Below are experts of layer 5 (counted from 0) of a mixture-of-experts language model. Rows are named gate (a neuron's input weights, with its number), up (a neuron's input weights, with its number) and show model dimensions 0-191. Each number is 500 + 25 x the weight over its row's rms, rounded and kept within 0 to 999. Numbers have three digits each.
Before each expert's rows: a language model's description of what the expert responds to. This comes from a sample of Wikipedia text that the model never trained on.

# expert 11
Pipe symbols at the start of table rows, hyphen list bullets at line starts, heading equals signs, and infobox fields like Website.
gate2:462552506482501467512507542493540525465509558473546479495532511465490468499492505462503508445471499503567470481519513510513509511486500464550490508522509547473462480506446467493488494494495508472519500483496514520485460500471496554493486540464504500458504514507468492498511494513522539519504492497498533550454489500526516510499479546478477495516501469533513470509476521464483548519497536521482492464499505514537484569543537478525508487487467511460491492457526533507519467489516506501477527489541493535506497513529500501470515481465517478507497513457499474495495479484487491474
up2:487503486489532436484511481508457491501501474458499530551548505507518482504478478492488552529536502456511485517512475537497548511479462520469464498474526529512526477522501488508488518533445517478481495523476513505512522515537508499541516509509497472459488497472470489507503501531480534493507486479506454511477494536476519508467505528481506519527506485509505507469515518500529492538545502496465501512472536455480522508528505482499502448491459438492486489507472494477478488467482518521536444498540458505483482488515513460491537494505522561451448465509528496468497460492505502514
gate3:469493451500533502472512454497551546524490462538521473503501508494512478489530521482489524510519512490520529430533510505514549484497539504459509456511482555498452514486499500535513507442468531524474517514503478497505508490502499479418538483515473500528490481514470478502540505512512479464503470530501515483457476483507457510495530527488525491523476468527528551484496490539506501506492493488485482483565508464470482504486500517476457507509471511504535462490481541456512512512513509503506510478491464546542499513498522520527497508495509496528492505511517465498471468534533491502
up3:496534457478479500497573539461478530516513519509534555505515532472465452508510499494484562538517493457501549482494533522492499492434543454495505479473511503504534492479530477498500479501517471506494492501463494510513466533461521479467490540484501513522506517500493494526545507507488474486528508500515505489523507502529480536506476522505560488503499502485516490538498499495502535492495510474515502465512478494468529502476528516500522534483507524505497489488540464482505447503534534535473502501581498485487466482493504470449517475531533492485501500496484473491562479483481475477

# expert 1
Commas, "and", opening parentheses, "but", "or" and ampersands that join list items or clauses, as in "Theobald, Hugh" or "canid and was".
gate2:502500500504521499508494489542534501520516515528489506466525543473508481489502485515519463459512548546539531496564486495457509464459510468506500505488457465504547510498473486504516498495496490495564537521519480544472490537504521539510474505517522575502477483505503481529526449541492541457531495506490500504486511535481530497539478456471468498506484484477473494480506477512545470487520469484486462538486522469477489471511463463532481480499475506514462517490494507467533557492541492477499498498504509517504505524495465520502509500502526515520469499458471557484488494478489499506
up2:514492499487528523515510492533516492486539514460465508477527485478508453486520497515544463504519565527580505483520501493465504477488491474535485496502473486504534499533472485511514478527499537495538508530504460545482457526487530548501456503501478539518537472484479458495511464534505480431502496495502480503521514531457535500475509472467471501525488518432482497501488469511539505475480489522509487512512513470475513477453472495523539477493475479512474539489481531462498536494493495506473501522502517526525467541474476495518499530492522516517483485447498530514495518488491492531
gate3:478467533489522510490484469489509514508520480524475481555483531537490480554501490523502518514489521513549496500535484501461510464468489521512485485488503494470517460519501522488476463512483449508509504556500456505448531472512475517515516491507442511538508478451508501494475508463489467505457491514508524506490488560525513484482525556485450534465560488523527502444487514499525488515531514510482468495481493474486538494481472516532469488484492546487487524497476487517529484484487501513458507471475481499472505495498486485529499548486507482496465512476518465485477506549469447523
up3:492490525525462470461464511482514520489505485468470496509535526508471521512480509540492573483493497470482490497499479491472490453449491504545499511480467487477500451534489487470467481483427453522504509539506483464482551533496520469484480513474472496497503512472538518457496497490487469507461488492515505518490492526520475477474513546523494531473572464491504502494498534539482511507501512526504466500494466466524517512478505480494474540499508513531488485498477514495473477468515525499467513496483496487473489522464497472479523545484538498539488485502494479466433522547516470496

# expert 4
Single capitals and letter pairs in codes and abbreviations, such as country codes TUR and BIH and acronyms, plus byte pieces of Thai, Chinese, Korean script.
gate1:519500508506533495515504480522535465512497477466465502506494512522484454485515497564461493548485501534502475513510517482465482541524487460497523506520499504470504504529553484523428480452515538498487504494514484464515522525463500515487509492520516502524499469503520534483511483496467530503449483495522484483536490473492519509477493485471530458453456488463485501473499526466505490517513549483440517531487481491491463515461487512492511508498527488489492523520509405517519527464476544498517522514490523510471516483506520492451469499497460471546493499497496482521461509511485464488
up1:508519488520561491540461511525480480502521512497487427497504478435537438477515554495495499526464553545478503510478502534511504540492468531456503469529514505511510504489507525548489513501512488488485519470473510513493503507473501516483470522518528491533514498440515559473513503474494503495507495508512473474509495505532476467468505480488521480511515499455520497470526512510514537547556476507477530488487511462493469484499511507496560511467507461518537489454481495502509535466531511501490499494484534494496526502538539487538497509508470495484501503471534501524497508488493438482
gate2:469478506463514479503491472463483561472525499524478555483536499479489502484526524447482463503507488491509498475521536504501463493507484482510462517509498491481505535502520477477502492502518468494471489517511521515455448492464495476530495501501532499526546490448512543483507536505449500486516518457494522465486451509514500497548486507512470481479494483497479497498468515518464446500509477457478450536491511493489512475529521501475501463410471496486493523496482521553511520510479500506474492475466474491531550472503493533500464469434470496523480514516495504481488481501497480503
up2:549492536474480488507483515520497462505498506497495485551513485534455524517517492563498536484502498513501510508487515538474513493522528535468508494467536509557506471478466482512483504438503490463533508481543445533521516512525470515477490492497460493489472497523517496513477503501523519524469521510507498519502516495469509517446479490448533518488522480502506503544506510460563542510548538521531514496480486526516524526485495454545499516559531488509514502505506491471426484504534505472505509503532553488474524522522478505472482517524527507488555511496474486483507494493496495494

# expert 2
Common nouns naming the article's subject after the or a, like film, season, album, team, career, band, mostly in music, sports and film text.
gate5:539501504498482483482487482456441474532503450484523499536480504496486497495504470496508534511445442482500463513468592508540509509491489524469505515524507502505478478539500536502534531472491524465518539494481468462481537501484515476489531549508483506470507467511535493508533447524469509488473485504456492506512464475558503499520461492498498498487485501462491513482486497490489492526480475506507507497514501559531483514540482501478484464547458475488499489518526482490479464495522497477468533493515462498482498513541492529534505520492528526491520495468531498458468463511492529499
up5:530495550484499476458525534495458474487481470499477472516469473464498528560497491506495529490464459513501466496480520533525498512492479522465496505483527501495532518529538502516551497475539561507536539500467476466493495543513540480458507545466480542466548514489549467504516422520470485518504473486468486517498501474545503485513480520501549479491497509502528517497501501509511502488495513483502501484460511522543497520517492514453496517493507486491521482524513480474491498477481486511498489493570457484446527494492477485497512510516526496495524536462487468489458512481485502496
gate6:486459521500492506529497516512507525511451524463477507491528508506483492464497459494487531510442508512525481504562512458497498478507543473513500451507537507558484501485522506487468494518487548510523525521532477510487470482523499493484522493474541480510506483534509513506446487493490517475478488563536508489500505487480537516503461483517512485532459529514516533479545522521501494514472490483515481483461471482531525542489503473502486501530517494488489446519480515543516510514493550479482501508543482437497452525546490457471493545509494471534448512497532520524495526493481501485
up6:465524483520497529481507467532514461461527497533515520527542454492498524545469477480516492507488461526483548504503495511458524509531491507526539493513463471453486505481486470525501523500476492469464517471502461545502536488510470556518515492512506498513474511482468492468471481463501505531490517474469543532493491474444468515548478487484488494488479506494496455538534466538526521529497491504485467525529510524532524514476508513474471517514463543482489522517528471503461524516484447498476498504486495535462527537505506463469496503531492528526487526509527483519506487543525533512

# expert 12
Pipe characters between table cells, especially at row ends, plus semicolons, slashes and leading dashes of infobox-style list lines like "- Released:".
gate2:488470493487502457505504544501483452517495477510501526488487484489519544505501490469535558474503519496474466494514492480499487477480502490521512541498479538498487477514470504497515527522494535480469483491490516483526499498546509488479527487483509539519476534530500516555538468498489488485479513563501522531515485506477499526513486542532502490509521507472522449509491520517455472523536503496444536527484508503514532488546477484476536491479508470510505548493471494489456538471546515555530530508509510560466529488527498464478568518529525510484504489478486518541495457480511528483
up2:526493533499504503474544453508510512491471478485493508507478539481477498478492507502517505494523468478498514478505500476492516452492505491507539473531535463502548546519519518487466490524518481543501477554480485482471451498478550504507499489519500486501437492491471480517483531506476471506422562458533511501518513528509539484481481495484511462504481508492502521468487583507554504478497477493504530514510506523495485507515489533495454494466509508494473491475475505499547490511518471488514462484486506496500461446502490484509431514489500487502491504497535532524505545468552504504
gate3:510498530513456505500490489499488499500474510474536523467502503493513502514502511526466517482481507511496513494503496485491484548469470475492488502457520476469483480516451508519478464518535524462527491507496518518460519512530466542452536481477490492489532523497427504493502531518501485486519482523463473544496462499508506541517459483487493536533499469532496513499463497514530527522529524493540490473531522461513487434529536458488464528517498470492540527493439480493535501495503535456472517479484547506485533525519489505553515546458484513467508528501521533472515500507528523484
up3:474443494515471464493486527540508501531533498512519488496509497564494536532475507513522539524490498523487509487555486530472485450508485462512466502470482462508515506485520556513459492462498477522494526471511524500446500517501504480509459556503486561498478520506498516542513475452486488515507529458511487492472489521504533436483502455492490525499503552481453532500465467510529520508470504500507500479494502508503509507460510506506538503496504504526500494477515485498535476538534524487496519503494485488539495495525517516517498494490480453504525453470554468501458497443509479486

# expert 7
Capitalized name words like World, Team, High, Gold, South, mostly in sports events and table cells, as in "FIFA World Cup", "World Championships".
gate5:516552492518459494500526494477520500502491478455460522494523512477479523497509497483511501540499480537503480466541507510479498438501456490468502520509487486481539511471507480466545488526544445510477508511494491475502510485486471515502466499481478485534530508454510490544523502485453486463502481514504541436531530496504470508519490453485526483489490510521508509513476548533469523456473540504513523495455503516499521483514486487504453507524511502481531496471551488512501480473525530472502516520509485485533495477500532535510524502498489508437448468474520479486512530538527445460
up5:487493548509486478516494488515536522468514484490491473482459500541491514521477520520507490488491528498452465552459527527467505512536519489504450522426465490464515520542482488489475507497526541481523522482529510471524488494498498447539510478500522518466483497559491518497505482496487514504558487469471501478477481504512506442494506504501476475464481522512532465496458488497532471520472500525511490463497533488513512494488475494505508545492575484511491504476477543467497464488475525489531520510528494534510497510517509527474507526482497469494534534509426489507501475487474530528
gate6:526468454514496453514527515505474490461514489470520474527536481511533524489512487476532504530507472480508501489467529462474489539493529487501494536503458473540511480471509502484514488477507502523441518532499475489494473467481499536461456533530569510529497512522440544477482506486485489544501487527481493493489488499517506498521505541532498512518458495513521492498503493512546480537475525503492450506519525477562484566465506488466499532490483464505540514516521520493482513485479526453504489498515528491507519498481490525441513480513529502490474483493519500501494532519431480516
up6:498504473508501506469490493519487507518478520534500490553476492506465509540530495463496496474523538551456513508534457509457491409455489506453500499478496507472526529488499478529490535512581528495504476492483470516503521528496470475522499503513483491523501501508493451540532506518510531522514443476496501517489504476453480514480494485520501488503576468474481504461508505482494461487527505502516519510504471459441490498438502471517522490512494486504481480492465488513534480511496463489485488514487500470501503489484475482506475518522481514476521524551502537496518524510462541483

# expert 5
Middle and final pieces of Slavic, South Asian, Central Asian and Burmese names and places, like Samarkand, Gjøvik, Rajkumari, Rezek, often in tables.
gate0:498508558501548488470472470505456540517422546455515510551525523506520496522514495460554467478501477496522480537548520465528486522483495486475527494510536500476515471515474517513496446497528488501513505479517517529509499502462462488479521523503515492555485488471486471495502511512446501512474509503513520536464473541541484529457491488489500458480521495535520503506488505510497486477472518507513475503495513547556505500495539517514506473527499530498552474529461465506477487504500516494490455497508467521488496530513489507508490545521488518499503533549505470505530510526536496494
up0:506526543516513470461502502487520511510479558494438530525511506497509476510523483496503484492499509467500480547567543453523501503544524459496535472494528474486526499520499513519510489541511514500478515518485518514518467503472454490503537525500502492480524505477496497488525525538475481564475485491534482561496516522507483524507515508489507477458538492516508520478512538502457493474528513467549519522522527524520478503495488531479527485522464492459520483466470483496501465524468522540487498496538500481517499493475467513519522515484454530475447535557486505518490485454499469490
gate1:479515560494504480470501491473498499487494532457528514473500481508474462535480522481509480480510491493548528464451520555514525484537476446501474536499502513508462501520507520535481497489482496497517531530446483493488501497433521497495509485524495483496507517508518510491488522527534481518538540465477519504522497448528491524486525529526488489505558476482521482478514473505481505510516429506510501467490496448463453491525496497506505544548494551499478515509484521537494494511488495491464520474535529496486503463518448563510455492524549474480492497499495507501513479517507486487
up1:494473491513517481524486502478512514474475504516462513502485484512492527478489517477487508464463551459451483483525507473503541538490476466494569490511486485545528520471515526529454507506509479491506456474512498537500495506507474461456516513474487517496494456525478503512498468488454527497497503527502507522499531538504462484503507482448527510503451486548459539508492515499480463566511523501486484508475523518493481512488541499466508495442468514536506488494465484513493459488499491501507491519486486489500487531512559470500525584472508507479494480484530514467506455494491546519

# expert 10
Digits and percent signs in census figures, election tables and match scores, such as 2.38, 37.93%, 54', plus "Hispanic" after race percentages.
gate2:487487513478468526584496504525546524485507506490460518543487503490473455540494462526520449537483508477533495500552487495495506502463517497522487541495497483511527499543469525495476497511504515509481474523452500528519505498500501489462487506497524526506503488479526512488489470504501508495476507475521521522511497490503478510460511451472466507548509517484488491516500513525462503497508542506488518513464520474483486558539499474479550521477494506510529510553463499469476536531458497574488545459487541519500504526540515486498521492512460497476528481517507535482475437511483506501
up2:519512486552487496465476535516508492484499478491460512469488476473462503492531513463494521502513536471488536507489533493502454523529532508468536504511498518474476473497494480499506474446502514516546503523538525502496506506499493436529490477520464474526524501548502509499503478540505494535542515483516474447511492482517496520543571541500467520489514491481479491529555462484517530524459520517551505464470523476509466503503474511514457461466487499493508497481500477535468466497496486463523541520550508509541510498467480484480522513504518490512508504472485519540538502526505492454
gate3:502473479522513529511475479535496471511522481544483463524503533512498428526468509530444532483487517554508471513493526465507480494501494488541501516521455514501517488489462526491477532522509573544478520519476479523558501526481555479500488525504514507510516487508516487522502523530524487520528475527507519485487488517487543531425445524476530491563469495521458481488462506471512522504484489494516487482503456453524508507459501548506484465501533521516496494502508508497512545497504490479529516505519474477519529468504514510490463519487498501490457487526486502464496500502494502515
up3:490513477538518497471463473521519502510536457449492524474491484531540514481489517527494509504508509510460526540497471548479470508507487494450510480462522506487506491519496540482503483514562486470503448509522536491477549498539482504476521497489497501508429503432509551480518507515508525477481522514495482476494499500520473481500498481491447455452523495513531536475479488449518469514537510530518481505471489526475526500486505510477475505469504497478525488534548476512488479544509482537444495471509510513511468484535505490507545476520525495511507542474492511460519484523502525506

# expert 3
LaTeX markup inside math such as \mathbf, braces, backslashes and dollar signs, plus word pieces like con, pro, ro in classrooms.
gate5:473483483501524498499534550525448491493507476546472515527504468502431511545486497514472543524521538506537530517467429500505510501519449515543491500491490460475452489497486483500480536537508540516483525525485503488506507526493556484495518527483467518496527523495498480474463541534527515487514465508528508491474522491498509494499469501479478521509469525508446499505482504535513520510509510427469455474471483518519510483520487538513482487467504505509506489508467549506500489492526484535485513470557485493477533547533497457502506493487500491534492471497533517473522478487488483500
up5:514499459538487491542477533524494508506459456460525499472506531511544489469469507487550499478496525479484540502485508527478520505532493521511492533513524504465476526548487522519546523510491511479523487509523485513515485474522498534496485505518527514499495483534482457518474516523520509459473497496500475490492516483503496555487490538474536519476438471518492488450509502521447494502446516565502530473474495519451501512484481509478494547505540494523508491507481486473519473477526475489451462478477512519488488515523521512527491521466504468442501503559503491470481500548527469507
gate6:493518477531470519502495494516497477509528479537517493481467499488502483531483464511506525491485460528494462498436483502491521500502494486511510477508512495533522446452469479510509513493513518496509512517480509507490509489528529490487487532480498555472505531513478440546531469526537502527496471530445529511488476531521514501472480489523484494553498475555466496485501521486495450498501489516498528514514531483465495487499429527461462499561505465501461477513484521475482516481461515507493463515537458528514523510481448518513447470513485467542470502527471476503473508465499514493
up6:486459495511519534500481468517478490519485441515506524504549526522499494469473502524521501530494532581493452498490480476504517509453483489531489498467467527504510497533499512536513476505504548435533523517525501501471506515488512523529505530540496496544461508454463509498538531499520456469490534514504508487468495514515530520484494433512493533483504526511499477488554507536508453498500489513508542476516485471469488509495499537512493515455521480547506478497499497549546473475474488518473490486502474468517501489521521487478507508484535506523489534509506491454477516545466486501

# expert 8
Full stops, colons, closing "). " and heading == marks at sentence or line ends, plus periods inside abbreviations like U.S. or G. O.
gate2:482484513530528491507467476468520549529493505559508488476520485478561481510488486489500509498501539518462525477541486536470546494540519523534528500500537474520570534498494493495490502548470520497515468489499511516487533471500482514485492510507494530495486510528531484509507546459492549490503491499509518475511495505427493510518447479496467471522485499539517514495498504528477518508497466502487507487482532517541536519502516493461538516493492465522508521570507487488503456526501508553502478500490519493527490501532536553482501531493514534510475502516491475530433515455497492513
up2:511519532464554478505531512515510483481507492474479502508522524547460535512497523496534482499491540509490474521502471502550478491467524504543527508513492521505491478536476534491488448491500518491464490522512561524487493514463492525497521464497480547474458519497479461496498468505499494438518475469522487510509486472537517458478467575520504519552502534490502523487485500497468478501486483493507520549519520469519523506526488516488501510550515496486485500496493527495503532477515468491524477527465566497529511528559506513486472486528523523465476471531530485526480480542496505525
gate3:516528491478527446503484517500501488494510526508508533445521482499468489514470525499494512451471495481487528458474501512529496509498502467532506489479459478469479472486506499520504499477513488430556505494506525484445560484552502516501532547448511546458511464440482489537515494484474522491492507533491494514469529515481514494517510515469500483495486489552487536498464481498474468496514480468484557496544491481507504469438501529498504508526518471474529505477508505474508525483478488454544515526478517517484529502514500480485470501496501499502484504506463540502492520499437470504
up3:537535479539473457525487535499444483467458497513519504441483511479495517495481484499517547482512491491505484545505485530488475503515493497502510502501507511486490504517484466484535474509544461482480523481515538506527496527489495457523490471497472501479484515454542536498549495498556479493544500513485535541452468494481482504514470473499530472451481497489513433501510513510530556540513530496483482533515477452512491515519498506511538467521475524513529505504499550472486501530511486532516476511475514490503496489497481523478512474485508497533485505542550538481528502524521440523

# expert 6
Main verbs and participles after a subject in biographical text, such as was, is, became, served, named, often after he or she.
gate2:505499533509503529491491504517495495500505489466512532516531474524500496504519531498543523506504469439455511465491513514515500503493509479504508496516499528494514452496519505461461492516524458566453529510453470501499504445497513495490527517536464476500447551546487486532492475515505527520512526502493496514473481483547479510509499452543537471552496537520532500508508525510508537462531513508502452479489505501514504499482498529493477502481480514510469535506496487501518481497509504500496520490523582510567488501503493531541483529516510475545482516490515436517434489495506492507
up2:520500487500508521521486492543510484493486504507481480506521484540486478520482503509502491513487495481503543480441543575482504483527518491486497471474541521500529521530515518477528492474474479469519492488514524531431517534456465513505451536468525492534499552451490488478488493488508476527581505515514515498519523511519481485510533494474540517511515492486476476503488460509525502556464518514471520474520473515497483554515490476480449515539503529480486507484505565483524507495456503502553490508502481535482530519523498471490499516509503487537494493490545526476540492486511516490
gate3:477474465456512451510517476483459544509491517514510489496481474472545468513526483539480484496494502510502487503472532534467515463526474547498496502469507512473521498509499516479540482497471517440467538467507499522512483542498494507451523495497525505535498500487502570535515487495523524514548516437539468529526505503554455500448518491469502533498501452518500476491509462448509539536495489488554502507503505558482492513539506500506504519477509480461504470526502507468467515510519518536501508519503511492513519477479509494472487508517519478515533522502462507494484516458474532507
up3:525497489496488479485457483528505536464494497487557477483527477533493489470483498493481450476520508529495550541542474465497497524519516548524496513489472501544539479498490552494496517525547514507478463534496497531483477497489528542457515479471477460532542499480482489525480435488499545495525536489510497523512523512504510487446503498496449500543483497494504511525469516493517460502520516490486501499476473540534499490520463463514530528515553460475511462523491475500508509534490509534531512536496437463482475504488503482488520498515491490469539512478509498524474489520504525476